config.yaml
n_layer: 17
rope_fraction: 1.0
tie_embeddings: false
beta1: 0.95
lr_head: 0.00903
doc_mask: true
Below are experts of layer 8 (counted from 0) of a mixture-of-experts language model. Rows are named router (the router's row for the expert), gate (a neuron's input weights, with its number), up (a neuron's input weights, with its number) and show model dimensions 0-127. Each number is 128 + 24 x the weight over its row's rms, rounded and kept within 0 to 255. Numbers have three digits each.
After each expert's rows: a language model's description of what the expert responds to. This comes from a sample of Wikipedia text that the model never trained on.

# expert 39
router:143112135102140104128147131135137176110102099105138129120142137139132114136135135144172129122143122136129165148172163093120127124090143104092143152135141165143140141141092106119107094114181142145102140093088103132139120147175148167122125130107141121150093135106092131111138153124097093112145130170079136125137146154105104127094101136119134134147117150097173078132132151136082125131123
gate1:128164132153124121125103151116115108079115130114137123144160129044195139106142113096159136125157097101102133101157163152098114115113138126164119115151167141129128117138171128136139115085141127161120121139137161081159093108130109088132183085135170109162114136176093138129075108121139113122140127162133127163131121129140129071105112156160146104076099108156157116108151137129125128111133
up1:127177126093125108139132142147137145148115138154093110124113139129124130119147146125115106081146127157095110083144138121110084141108127156085114122141121142111118118109099196150158128115077100115127138106058153107133118120116111141155139168088121143146099113126119104115128116159094138101127127125179139081164149125121134126105166139164151107097094094125112149148137130169122146122101
gate2:146175172177117139133130108146159170121140133085123131134125142108145123090141110137161128154104124096129089145139124160144148101129146113100140144107135108133144130111174148130113103129102087150149174152128188097120152166139130114123102110114145118149143133124119141136159082147154104075127133080122131140140136157146104093118153111150145154134064181129126123133138123157129153162166
up2:141129128141114095128087106168153125136135144145134128144130151077143099112114096133104142091095131114089138111132125171122116083072097117151128092149121163141126100127064137111163156110105109103108127093088114114095133142135120098157168105142123161119143122116127091128079081161086129117136146146163129145121127096152112154116124118144131168092142147113157098139170122146112140104089
Sentence ends and contrast

# expert 2
router:111109150162146124126114120119134104084116151136110118152139127106117118166157169107124082143128130137139123128122121138127089182126117127174120114151138129131144103157097099155138105125116112127118158124123141111134147137182143148150157154129062108124109128120116072119158086076099121097164100123074122131134103132101160154111105120156136171125117133148126099149135125081116153123117
gate1:156136156140156138145144128130132099113159140123128130169173139133124151121106157154106144124155099157122094122084130080158112135113151140129101154145129108111074156080151116154161135154158123122132156138124117107183092110120129166103078077125093121153169129098147166134100133142155088137116144139097137108133139119163148163122081137129121120162106148105140132109119146139137152131124
up1:108129105133137107172132136120181135130108134141107161142088119114158145121128120162156125177138121163140117154143126102111113135131108166114122092151136119133131117125123114105147150156140088114141126115125128134113130167136111129141096104179091133115127133162132143152143146147137144120182103142163130153122174146123119142063162107136114090103190125139137146104105064102091127098119
gate2:123176137137096128168108125118090127131108116083145117137090085136114124136109162114115119160147150143095139128158130131129154124157114144175124130088141136103136151087062120129128095085116120148123153110110176141110106166143088110097122145113123067142121103122137129144138137110148078074140076129107137137131125146111124132118146170122144138126134153121155119067130095143173140135098
up2:130130133109144144136124129124122135120182097119118124096114150133119059127109167100134155128134112094125167112149096117123116146112131121123094119092160136112145115098135079172124088161113145125062131152122100136170085142109104094107115117114110147127136161117143130120104146145143093109085140147136101176128128125102136153135100151109114139117126113107103139137170130098119105126078
Mid-word foreign name pieces

# expert 31
router:135125114122116144124096142107146106137105088175126127131101130123141088143157128111115165131156126072111122124113095139122107152121093116164124184130136116114151138155122091132126123129132139143105160095111136143157138086103135128150140150185157163161098115111139147113134122112132117113157159190127177113151141158144127148152164096123121114157108141145126160139088131136131116139137
gate2:135134132091132099116137142154095156133105140120148137178148121174135136124109114154153133102149118152143121102175127118114134101079138098188152098166130165126139115135145128140158104109170107131117166119125154098147130142195154110121127180133157120125169111091123135085130162173106087146074110111131135104124099118142071110093129148083117162101134140137143086112124153096114087130123
up2:105138133117146133130098125106119132117087155161117109175135147162177125127166119127177146085141144123123139114111137119139102123120107091121107123128143116108113135097084135161159116120145133124154137108136156096146150139131187111136157133109157120099138114091091116146113122146128116103134129075069125163153103135112173087103091120132073138158114140154160133094153127116105078136084
gate3:173113110106133129174104149140121144138126165146081107097145139128138096100152152091144132092134154095128140146165100127150128112076185140169131117152133105131162129173086132144117080146140116128096126150153106154083111119140166114151145171134129148113117159132136140142119155137142143123107141152120107077125128133172143145144127152131107131157112128105154117127180090148122149128137
up3:135124150130139087136153133145153124133117147134168152139134113094081095109125105140131166155110098127106098095139129166122127195139134112114179123150134115113150123091073134138122169115134158144145094143188148141118172146151123137176156105089118133159153179142128133168120119138099143116147130115129111155135135150100152092094140124147083167153075167131110085111136122142168179148150
Mid-word and directional pieces

# expert 22
router:128124154122160179117143113125103162188113164150112132140127100145136102079134079126139124090131089129137132108140106126142132184153155114146130115120119165115123118125136117110092103114127126154152102123109123145174112151136134170119130126097055160105110143078118141117136122077094120113108143087133123100091138144101113154132131139164117140140129101101114124162144140124117131142145
gate1:130146121154129115154118142094126134148118080159163126174136126112150090103107116099121126157115132152065122159130145119153127090131142174146130188136127120095112137148171138139127151120119124160161150109110148155099128156136126076136101097123116119162145080138146183139139119107124164132136141158141150120121103150087153160096157126148115104163139142115132154143102166145119140112126
up1:087095120136163108108114082109165102116062111135128182191153136117117164121124101165098101091162145118172166164158164113142136141096118125126179127090130132115171128171144118095142160126081202146116166128157100126128135163104105103113115151104147110137133141133102104159108148125139106149073083143166118133139157111142138106145140168118127104143150121131135116143110128105103095153169
gate2:111164118137135138124050139109139088142121125074124075103097106129104164102146129086142149136137115101127127135109100097165110123144103154131132096122148127126110163149148082152130120132119130112127110148140134140121108137120135148125176128139113158172111135122126124105136144104150112142133122173120135093100130090131106118076141111122132148069101185125101100119157110114113156124151
up2:103145176157151170130131186109107112088136115130131131150122147121128135179093135087107165081130131133080116118122120180130137116070133116144126142141112195153119086144171149107131147118117117138104120110129117107066116096119096160149136132111116101164105078149098100122124112121129124150118155097120141119139102130143143116171137115156095127129165106125118119111156177134145152130122
Word-initial capitalized fragments

# expert 46
router:197148179113118124097121161126174134109137123106143125127117111153100108156126101168136155108125166110139128151124134127131095143137137106123150147122115070091126109149140165132169110136122087116127142134142128097125123110151103132160097117090136104110135143132135101142130159093143154102093116147143115132116141131134122122100125113148084123128158187124159144132101112147180126117135
gate0:162113113071135136136111103128090167167153155149125130181126153142145152146135124091142108147133151140153125152123127114151112145088129130130112115113118152084155106143092094143132137164125085097118144133146126099144163132105137135145119112141095143160166096122186133112138089140200123080120103150142100110125084153120092113118099099131173176160157148130147140136114112100166135091136
up0:150153131123142115100130128127159094125148150123160118105110131117088168093093097121115138088122117120109169110173115157118103142119134139140150127097145151168080140143122204098078111154135171111077097126161116141162126106165145106135185108150106120118103114167167083149089123094109103099173141125137139141103125103135148155124122126093167104122128149082115140093136128144149151124106
gate1:151148134123140116108132130091149135151069099083125088153129138152169108138098137131177112118122124133095139151132157082125129179176154141096134124144119119118129099108149159111138120189113138150139146121083091186138118122125125095118142148119143104126121099102097141152127092172103137130138145183099103147104087156122111170136074118084136147100129123087165127148098107130110161143109
up1:107149168101127128148120130166116138146096137153114124180115110066129114176143099124129129181160138129153119157129107165105117159165102145130155078128129167096163193141111149169117118129121138144142102139176162131113117156103123097136112111117123147140162127096145202138104145121106136135124116110157144101110138076142164117153123113124145126169153130152109118131171125100134115153148
List dashes and sentence-initial pronouns

# expert 20
router:112162158116150135126127117108152166114114112106125139180125133117148184176155130126137129130156133138131133159117132151134122124149085116140108112134124122072122139129084126136115129144106086123142169132099098142131136116170166162123174102126123131149122117129113134115085133173138135093161132143127110115124115163110119129111087114132167091133112101114110112158123155121097152153149
gate0:104124155113116129131138126119094132126146126115086147119082133138150137216154131137098148136110162124131112109155124125128114099125161178103090111163120149106093133155141119092096141138116097098152154066135123147151173153169134169132125113120163094152120143174113122129106168107123115127093129132152167148093130094116167142112148120101119104094134116167111098123122152145125134089128
up0:095100122112078138154099085091081143112111106089098119167088148140172114106151106090096112124115098127132128121139134112145119128118130129159096135135116177139115115087113143087164115169152090167108127116140142138164116145161107099135114149098185123127105114120141150155111150106103107161176139136161116057139106112123165102124102102152116140114109119101101144121136150185099156116127
gate1:131108143104126142162100124097151137123155141094139085114080110099144134127145148125109133128142116149143143134143161216112114104098171091132106172129133149117138109149100101139119140097120148130084140094125126142175140106197114092101104080140124105133112120145102091129107120139153144139118145153119118122107093165137142113121136177166140130092128153154162158126125143182139152147141
up1:139092173122113129154163109121118117168160092102104149114141149113101098127159116133113082069131121126116098133104103092131130121107100124134105133129163174095157109103101130126095084144133092145098149178086116116104148128164139141098159146160086090148114116123138158175095119118132135134082105130151141124115142140117183171112148124115084129137095105153117112133192086134119118122140
Table header separators

# expert 45
router:110139134113144159139151120130120102141149110106161135113176134078099139128119153190128106155151143142151135134091141122089122130090168149104105108160156117124119170087088100128118152110153142161150142126131142097148099099145118124135125098099135105115145137149116132085134090100059127115134118127090105115136115146169154136129106077104109120153123124147131096118136168164127133130113
gate1:133113088153142167133128125124069122154160161097159113135157100149151129067128139160104140151174117157114144128123163095145091133140073117122093127149105130121150137133148131098145089147136143103141155119124140129154103151127114167104083126124158117129107137131116068114150144174134105183086112157153165140081149122128127096127131096110117160152115142146142118124082170157132129172127
up1:134159085128117120102159126113123144191183104111124092156127134145120137164077144165174095111166101136100111124135137190108137149134117111092143136164114149132112129141121135159117136162145121092160093120108160163084117164129156134138104122107148133171134155152075140104173147103167139155105104104117122143129116155135161140132109062165132131134156157101119124142111126100102142113106
gate2:119121092102124118126127141158135134132117120092144083124133139092109120141121129121171125146171132149120126128102117125131158110133120136115143151119116138101132072078106140155154122138116101111134096180150114103107162132144118148105126077141097129133112110165138105157153116158161071123119105148113127111126098136182101120117074150118104118117155128162108114083122135126174111082138
up2:132127130107140097096133137091109129138125137104093131100128112124130109121115123168165129107182159139071127103175115162126168100100105070117160123165167131118105081164152125158150193105115104120161117112089108162149124130111136137144126153133147168147118152148116139117138128125120129134097138055084154144132083163158119130063155110137166160146110142126152103139126141172127124124138
Copula and linking verbs

# expert 38
router:108171093116148117153148131126118105180162104142139121118120080114136167117149168151121125145082127099096141157127119097117123091120141131171124139106099130087136158149130135144140143121140084137129160108170072157077109151133113196151137134112113143105097117146143135161118138125120147161137149156128164135119105168148103142163151142134082117109089168097161171092099132167125090131096
gate1:099113109102136178152110125174157114142169137122150128099140083125160119112131167109154134120116133154143142165138131112122127106115100118127159062180090125141096135147158145114137113123152131092146091144106128139101147147118138160154144092154128091151141134115135132130154130107141158179148115160111161075163107082151138124127080129150155123123138104186118093175119099113140120154121
up1:086115163123072094118079119109114149120117140102124156111131165148088167092106108167094131156168159126163097123134145135133102129127156101136120190094128122142111109149082112157112147131138142120133128095101160138166088129146116090135160183160102124171086128125128163129129120146110085116135145140138169085126128114146130139140103115083114127154124123094118174136097116096133118099166
gate2:153112113119141150122165127134147133104147164072141140131127105120127093078107137133109136098128103132118135110107131092097155134123089158167126105142156151148122130126123162126076137099154107098167117155131115117098150147178128130129086127130147144139150133115115148173120062118096128136120128130139145162138130131098080151157119121116136116129156112037090156174096140127123120148156
up2:119141135106111150094087086128147149109120037100103169121121128141091128110120166124141092137167155110136138111138146126118119164153098129093143101111087166146145128111131133098120159136146106121105117126085109136126169136156093134112147112111147153159152162119122166092137128131113100173137134152133131130141115139127161152140115117117148109103166123125057111163140084140165116111124
Articles and determiners

# expert 59
router:106177110114118098116166132087102154101142109156129178096154143109131103144120159154148157147159122131149111129129141148137135130136170180154121114165115102161140150128156159140144153120140100153114119131166116123183098138129105163098132146102130117109142118163121096090118137129125135136105108072127093135067157148150098103121111162126122125133126132148091115143140149117136179135138
gate0:110122141117116120101122144165089145106166153114113104145141164155124104128140135168161136128130141125150139119121170172132159123127146141120114113131139082137121150122147138125143154128084167107132114154163139098090142112143153175083125099121129063165106147096109155116122123162136097170151114121120116127134179180118148109093137138120150128126168167094120103132141106140111165119142
up0:115122130106137176171125190133100144097156155107115085098116118145148105129121099101135138141160136130130141143146136110146101146134102117137117109143140148181104137148109113133143139102133154124088084144096114105145176131130164143113111136111102091117155109137161126128127158120113150136088172147085143146133149182179121149103120082112129087122112144064144133124109135159109170111151
gate1:113152099107193128143113095143141103171121141091093134124131077123129143111102104112128130147152145115095159141086102108088139181133059139139097131153095109119116129128114142128123092105154121082141132148131129126146148126067144078104136157156112105147125138139136126142159109122100159109120135095105141112149150123135111134227125122126116126112144131111132120125151124162077143119147
up1:141104142126061092139126166156132130124126156132124159103151112117082110143117142102123124096108153127120139138174128115146120106133159149122173169105202165168152175105134139100075142107109165110104155103112186138134137142153135129131141117149101137108092103094154146130120111102148161114146149061141148155118149101121140142148145126168137103138130166163124167109134135168148145169149
Prepositions and have-verbs

# expert 21
router:104117156192142164118160088132110115106086102150120141116112139118092083115146148138158115157113115138123117143135118151116073109162157162143120109100114113164142092128093115141123150120102105134101139133119095108107156107074119172102139137059128134105111139160141170134115153158126089124099143143102115125127115147147111147148112089111115082118144113132111123132162128097139148099145
gate1:141113139123128114137130124100098090165091111124123114105098183152122117124144143116096156119098064115148122110094131131147137118131064158164145139121101133144138133151192163136086117107107099146093155149106150099109126129101118116124131089123091153092098125120136148150139145130111096101115109156130110113107103191113150103114108119112148135103114147100142136140127106114107076114126
up1:130128188130148120111116154116128129182094135133119104162143130139112090136156094136096097146130117167114154156103165125122135156138120142098102113061120135099168144111113114109089136151118150113103091134119132126145116111142120149133149118131122115103068127117121132051093096108138126155111135121159119141122135136145130117090116163139124163134110155144147100111160147114133118139149
gate2:111137139123129128159099137133146169075109145124152132148169162103123127122130116104084156146134135158116098151075118159136130159150123135102133149177092119086129128140132142140143149149126150134089158090099126123090143102162144092100112151081123165089126147136127125112105138160132157103126084171136171085134088122122109091114153120144068131144079168136126129117171113149120109118188
up2:161158113098190148085113135106164118108138110144134137143109109115094138149147100142086137168148122134098118123121118142119124164157082117121127153123082136148144151140138114111125104116122150152124137094105156116081161097086120081132083111132156150150134097161121142146169135105159134135137077110103105129114132157111114114097126159176106137112121137153111131135118101114153096121112
Modals and infobox field words

# expert 43
router:101121108142111100091129109135173175168109119116126105172111119105162150139202085142151140143147099123100103120084132101114101099096144196130110129124129137154160127157111137130120158092105153117088117133093101163121140104174110144129156088122126140159151146151117147140114111141159124110113150151135149149133155138125114139121088126120116136139150102149115103118168128131115126103128
gate1:110129156145163115152131103109151086142146155117090164136070090135085121132187174143120131089157114112151126126124128157097118101139138104127108123174083127092113158139129123166150131126121126144152127123141167173114163153166136152108082103075127124182075143174127142155139123110119127133140171130129155127164117092099105101149136152099106119100170124140116127149136110153126170116134
up1:140081109135102134120159149136166087130101076043148147164160126150169134088115112123160132128161127166134113165128160149106152130124151176100170090119123132160112101105117117135129116147096098192068133103127074103105133140083134091118132144109101163077143122166097124122164134136137111088134117122140131107129087122137148163126107142144126114145129178061138130119099137115099097108151
gate2:178125097111153149126119162138117158099113087136155121101106146110145145143119113125094133137161126106111144132152165095077064125129138120135124161115165120113116107166136109155106147093116104121128104091138133125130117084139078131137090135128160152135133182146101117172110116126144123104113107107098128133087132104079110104128153113165154134098128119112164106168130071160112121109132
up2:153139122114131147117131083091122182119113121104172102132106141141111131131143129125134156097116124169121110121077169142169098116117151131145130108118114208072159114131126097116116126126138119130141129120176098159135135113129092149149127138168101132102122145130134167100121121121150154109111134142127140081137133162109187134062124140166138103109130098187095127171096117108146175103137
Relative pronouns, census phrasing

# expert 36
router:170151100129145146148110155119160145127167159137130084113117128158111122129110132145091104167093081129121099188125175124106107128133127142147110116141141106120133106109121140110133142144101108143129138112131130128146096078108158172141126152120094135121162125135083110140091124122152132134151117150152149147155140157120128118103133140133113118138111127096123139140152100153149152152100
gate3:101137116178204112151144132128164138164161145097123130155124146127108131146099104138121119129101134147134153115095095138108147111108102124155086154119123155144121137101086118155171110153108095083089127113132110103133151130104128148140139125147093121121171153131127083153152105141118130139124111110076139087115119138097131101129113120123098107131149150132117112097119141172107184119109
up3:143141170121178152113186132108148118106154116124142122121139150122145154098127118130106165152114059126123114153081102136117117128113109145109120156086155144111141119089133106156147162111130121141120213125144098153113138155116166135114124110151127120134148108131166162135090113129121137111139131098140130183079103149130110127136105114164161112124095164115132100135095144106113147174156
gate4:123143139133164131141159180147104129150142135119066152100164165179120106158138093115116116088161150131133110158110113116093113133131138095149103160113121132111139097115157114130106111152110112132102154130113148115151111142162149147131130126132144099115110144134135123117141122128150182120118177089137086134138112129141128090128116136098154117163113087108164130132134116085090141153101
up4:127151119118153125112149097169116144126119136124120186112113154148138097137136107138121121131131153120141095062133133129113119086119153116058157186120142150146130165147134155113127138141124103112110106116151147125149143145137149129156160167128128085092108141167156124099137112130153111103128135102140089164173159117129150145156158136100189169116107101151129101140142124128082140140072
Articles and ordinals

# expert 56
router:094089171104132109137108095089114111116097115149172175159153171138121089124150108163136112152121122105076139100135146177122097106170146118142175151135118158117145118159120090131127133128109134158135075122140161095103114115141127110164124114133150091068136106076122136128166151115123108135144147121124136129120168139135086126101119168122138152124142092123110160154113130142133118144129
gate1:141128159103085130097090100083141109099075137106173088103125146138171150103168110142140125145183101151111151196138128124128128081127175117124091095121137143122130125112166100124125119131145124133099118113149157140147089157162145140122111130097130171114185147149131125133111106132130140110119141142120141148135147148090114149167125096167095148064143109097162129147123137102121155120113
up1:135142108116162107151132142168099172155120117097122123139119085083080121153151099104120156105113133071142132106104126124153150104163077124127122130129148143115152131097096130128134175132114145079148133098165099099142122104108127119084142112164132142181128145107088143115131177153095159082126144124134115099112100144129148151133150089118120184099137125113174106127121142130150118143142
gate2:159132152098118135142076151146133139144116149105111091115099160126154165129095119127189095116092150136117163108142134099124066116118127092145141128123137145131152130124151117151124098149122170130078147145133159129109174089132121151152104121111112110100072161118164118137105138159121115147159143177119110144105099098155123108156121186119108144122135123099161139152121148167104144109169
up2:121131149107113096138119141148137103121114134119115118140144102143127128101120157165120100134161122098183145177127099123196114086143161136153135102099121090116147127134147139109086102155119124125115129174131172120152109140110142146101149126089153141162128124143135183167115124074160137131110110136163155134165125108122099100121127124144109090094147118115141090133135148157122144163133
Mixed word pieces

# expert 62
router:125144123092116132127153135134115121161130101109150135101116175128117140129123085129112161119141120113159168103116130133134150118127068113129099148137164129143161139107111136175092151119149105098103148128102133158106162088118098070165130117134139131159125147147099145133100124116127085123122138125109102114146138126142114143106112106148147102095124126136121135083101116103106090125082
gate0:145131109150138191147104122120130133155122089115118157132095123128123164059151125125130154175113145080097113162124129157150120097109163148106096127136116155124147086111142131183105134125106133122104128128135131098148087090108103186149161125142124123145104119153134108142108121116099132154143125141128176083134147155153126111137121123116124134103061149076137164147092114115163093136152
up0:135123115103132090105175146132096096108114140142130126110108135137098112091103146104153107140151133143151131119093132176144151138146108082096132117151114151128146138122154108119148139133138101129163068164139107094130119130118113121150117096144143134140133124112086087114135128110119170140116195168158127080119117132135184139138134110109131102103158123148127130117163076201107124145138
gate1:140185109166108124121160112138083136110141135114135110133082116114095143119140148109127137116142157125104137100142126133106134145128096156105105128133138152130140124147100146095121083120138148091111095161113120152126104159180138128154130142164148089131116174152119093164149109108066145107097144144120098164153142156077109181101125098138140153156124135082158099120102124098161126144136
up1:167130140154101084129123144080123129126103155109137121118126134121138138107087139128096137118087136116139155136138071122110105168142121101146132107092131129111115144140109120141145124123123159084133138161121133136109112063126129085174138124160132151108131169125143156101135143103140109098141146105168138112117176128055103113153075133154108137102144161149103101097144147150154154117127
Place and name suffixes

# expert 9
router:113093135130142126129159110167129103120090149161108182149149150120149124152166091132090114109134095133106143145130115134141145130118077147125153109106170142118140168089148143129091094149130125123118168169176113079131137103163182120093160153115107159146171113098129149153163109118124114124129102144160130108102125133160125140114153113131144141142132157117100142101113137127092108120068
gate2:121144105144108112106142109141114149079153155097145129103140121108118175125143168137122145155164152130112145103126125174176081079125113148137129118115121097151141096139131149138109067170132090098134123142159137133114104110144092143087125172098093062111107139147097123093159139089135161148113123136115139143117140111081100143193092106117167133133103091127120092127125158150102100070108
up2:113114132143123149129146125158145124068152142139138088102140139102147133158135111130138146121123150080160090105128137166136134094100126139104116129122147125156136154140123131156147155137135101154130145130108149152130175115105078126153095164122151172132122112087142117106134159114153108080113140138132141145163132148165146145123118137116150110125173100161129136142129120163127100157118
gate3:126158129133150103093142142150129124157125159109128105148117152117094090175148125108126134123157123109065134134084107111092137089147126145075135140109095093157127101145190132102175092108107133110085140156135124065120132080138173074101151136150130143109130149106139094116130127108108128130146102127136133151172105185104116101118112142120119150114144159151126137155142147166098138166095
up3:091136140126099119117152125144143153115099103135127098120145158117117081129141141106108135117115140087114115152122118143116132157153165138166116135158149155136105165156103117106163140125104144140092088116127084122153151113115088142088108180126163138119151102163122158124141142148146119173101129095122140105112093119116109103150132072122125143080159097132142089161133103115186131153111
Table numbers, foreign name pieces

# expert 63
router:150124100145143107146094105126107127149117150142115146141161148169098117159146146136148158136112083137115140082128103114086139116158115133132130160089112102106136128108103108120129120129097139111157097099111123123169155135126115100137118167120098133157124134107155132132109130109131110144101105149079119137149128143140137164148098114145199151121089097138123115138129133153163116118181
gate2:138148168130107123127146135173126143134118119139101095126138130139117138146112120128141147135096119098138107090140110103103118104080153133159144127130096094116107179151132151113185181126095125117122152124112107092163120120107146106095127123107113138172123176148123111139084108122141113150148112121118096093117178130109113135143177083086108113116143126118151162165122116137112123118177
up2:103139128138114125140124123130115148137084122120116077168133119137112095101120078128070143083174099156119138153086143157099133153100134106094118156150166125102156114133115116139106154187088089125131152106071126121144135158142129165125163101139150112140084128134123108077126138165124145072106116085091102147141132132139189112114095120175113162063094112106118139152120145139109071095143
gate3:173093140126087104093141135118122171150141141088155149117149132145162114128141157106102139120106133184119105123136166136119164109136165099134140149131147141078131118149144102074092137133122152126179173125131167103177122134133142120085093114147144094152112155122127137157130101135092154146186138155105137154139099154114142087138126116139120129171114121119137145091104117150120094111134
up3:125142117121117111109123148123161104120145151118117115113153135181094069091162102112133127105096152134124104106107152093080134151126089118119136088119100135153098109121150124098124093109127131145112116121114142148150109146131164129118119123131163048165142165143139129093162163106134134139098142108130125126145148150095130129147107124145160147109132110165120116117180119128160156103122
Measurement units and coordinates

# expert 1
router:084155132162152132148135111059191135138125156130121130121142088149151119094134123133126141086099119162115115118111148097120123119150169136139117107089114138127073150123161115139131163095144094130109148155147098105142110138115098141150173125136119158077123094134119138107130150102116158120154074151138167159126132134177120122088168097147089122118185126078113171151112156144128127131097
gate1:092174134157119105164140168132107157103123151158123066137121180166131167154132124123078137129134139131141169132103159159130168097144155114150113112146111095152086171110120148114125117115176145105156062150145099153157128134117141141104128097103108142136174158120082114128118117116159129127148146102113084155108116157140130115109124136187169078137143117097102146121118082133122129138105
up1:132129121082155146122160073133150122108135135127163203152149143133096110097117148129161183104144137118105064087141121115150096091127152111136132116106159131156156098139119089101115146110075092129089136149096153104111135091135134136114142149147126153140088123153111139104132123121099103146123148152091161128129140153091107094147156142089098100086119149138121137092125122094174135130149
gate2:137127122109129145141149130111112124141117134154143166150174128163106156170154140154145143131151148117137097147115136104138150141139186127107141150086152139122113137108112139098122112117160139101151160135115124180165136154113134130125139144121124126092144131117143183111132180124139120133130083138123057101161129180116151142093126147123121178085125159081152103095080116098137155113145
up2:105129148106113109171102121098139107134115149160171127108156149116123164099157104143110133102127119126138176133142121144130127087143196151107116186116125103112115128142093106140142121194125151115160106107145128104102130127091159155129110114079090148132111113110117168115111145108133170147084113163148128137131167097128133138131123127138100170108149115101128097105153132124113142096175
Sentence-initial "The"

# expert 33
router:134119132091124081105144140097095128130143161121151105146112111165121088110139160130153117153126089130131143128115092153145079148121159129104125110099112120112142115075111126103108095142135165127145148101129098114154124077152110120129131180124159109204107165116080158116129101151126122144095114103063125127125158154125103103108109144096165125137133141124141143157153088181170162146117
gate2:112139140157119144132154129061104138064144126120160127099130129177138118167169092123135127114172084130139148092101157086142119161135159143174094131088138081123136120150117105109156131103163138120132138106170110119107176117136137146153126164128136154127124118128179085109162131125125139186130100137138116117121134102106138131134124125088111115081150219108094092130141118146109135151118
up2:117124126108173110123158113119070109157109162130124131145115151161161127140112112145119148136147110155080130138113090109167103130186113123119104155066143113089103087132159173138128150198174136131126186103179149099132135153136150185130144113109123157135095135111155159111119142122135135149127126136126150109169157125112099110160151113106171106091141207125116128136089156101111067106144
gate3:112113112097139132130121136101152117145093129131127092125120146126095132122107143115115104164162093156135135135112140155110067165129134142119153112160124118114155096156110097126132107179147138084147138130177136153113115142122141142137096122104099093157131143160150098107136146135102159145119123128115125145128112123144106119072119124092129129122102165094157075132118121155112130106143
up3:099163151115121143161173147086100083157106154125089144149092131172133140156147181139117124135162129136138128119095120134112148105120114185133129154139120090139120130102119148141114122136112149151164123116127162110135135108113090093126102156110095178161118133142148135120174105143119141124136101142097142150151139166165112147109123141101142165137151105124129124089079112105127090142109
Quantities and amount words

# expert 50
router:136123130092148102117174102153078110096175142135103108145116111132139131161130171126091124112115124147102151104088142112135145152106106190158116098127189091110127113164151132146113126158109131140142162161080129124127117113122122174145141178144130147104137157116158130146141159090123104148120128114104156104147160129098176127143141081183133117158114131148146143133163168097091125110154
gate0:133102143131120095126099094160130154154125129143138129121136097139085104137114103085163111110131165122122128163083149137136135113094177124171141121153104090128101144142116070107157147171152153130139110098130164140129095129094067161112136149131138185162153144110153072135144110124112129145120124197187175120144126112146095150122121138115098085121122099131143085121149112183125149115111
up0:113140145116126166152093148116125106157134122128149088141118095165140084149116128128166119138104107140133122152125171108091150118171137146148139145127082099107129114141136096104140104123101111122170110119128073124158120154185144094136150101108136177120126115135115129180080128122104118159111102148160154168090158116172112116157139087154116121136129143116113083169150128127141132135113
gate1:127095147121140166148139138126129090110154094131111164160079122110148142121121125167108110127117143125100134122134124125096106101136152109183143127124119138150184131140137138141147120067165115102145190104144078112120120127146129111130114122082141104136131142092112149162158119123142169149101147100100097124111141118136142108141128130117144111183187103136170101152110124138143183149114
up1:147108158114113087109160143165119126151118127147135129097152113122165125145124104104121142090140134141141121112163151081123134150125188108112106123159145143092146145140151153098118141180085119134121123142165119117113126092172139100151124126104139147096125139140124172119122119129153131122138113147128105158107109130105153181118076152158139121101114162078096165094142137134131113108123
Cells before names

# expert 55
router:167137126084093151130145096084127125156146101103110129126174119122129101160178124128145118119095143146118089110104108116123089134083113104171107145158166088129148140133161163130126174094166135113138158133146105124128140131110137154115105106083123107138130119093103134143127125132108095137107157090149144113158158126125151119138158125113109123122151171120147119095110123124131162135101
gate0:148141161162150108115086128150088104135131157128143117149136155119126130129114114146148135164137190094157140114130135107121155125115091135122117127087157176165124142134096099183166121121141154164136110140138137137091122119090134107154162149108053128092092142135127113159121123167140111142139105159129115097164111140116087134137149120127128117118113144135096100145145077079123139146113
up0:125147164153152147169138117181091139115139121113120122138108121111132142135124166097135135126152142108148168093131090130115112094108137134167124113087130173124133160129165089195103116100098110166143145094138120158120139157128124112115164129140128136131117153116139117169163141120138153160098128142142128128074143174136117096156121104163097108128123084129130115140164134161104111165083
gate1:130119097122092133125128140167134144121141113119159113129123115118118119153101155164143075148102129103136118122128107142099122083157114152132111081134142103116085119129136098126186123058142087115116119130143078115134145148103153142118097109117115118120155088107127134118136122161138166111090087090095134112097143149125154173127158096139159104141095113098149165147090080155133138134133
up1:161142136127168130166134095130169156095192127164119125085167129144135116166136135121120153136124114143119114101124140132153120173108147113079126137129138125121130153164123101094076161131120119152130119123145156107106136104075156092093129143130133139143150103112168134148157113111116164151138161102087152097133137103163126145098074130089119103103093172146125153130071108139141178150117
Subject pronouns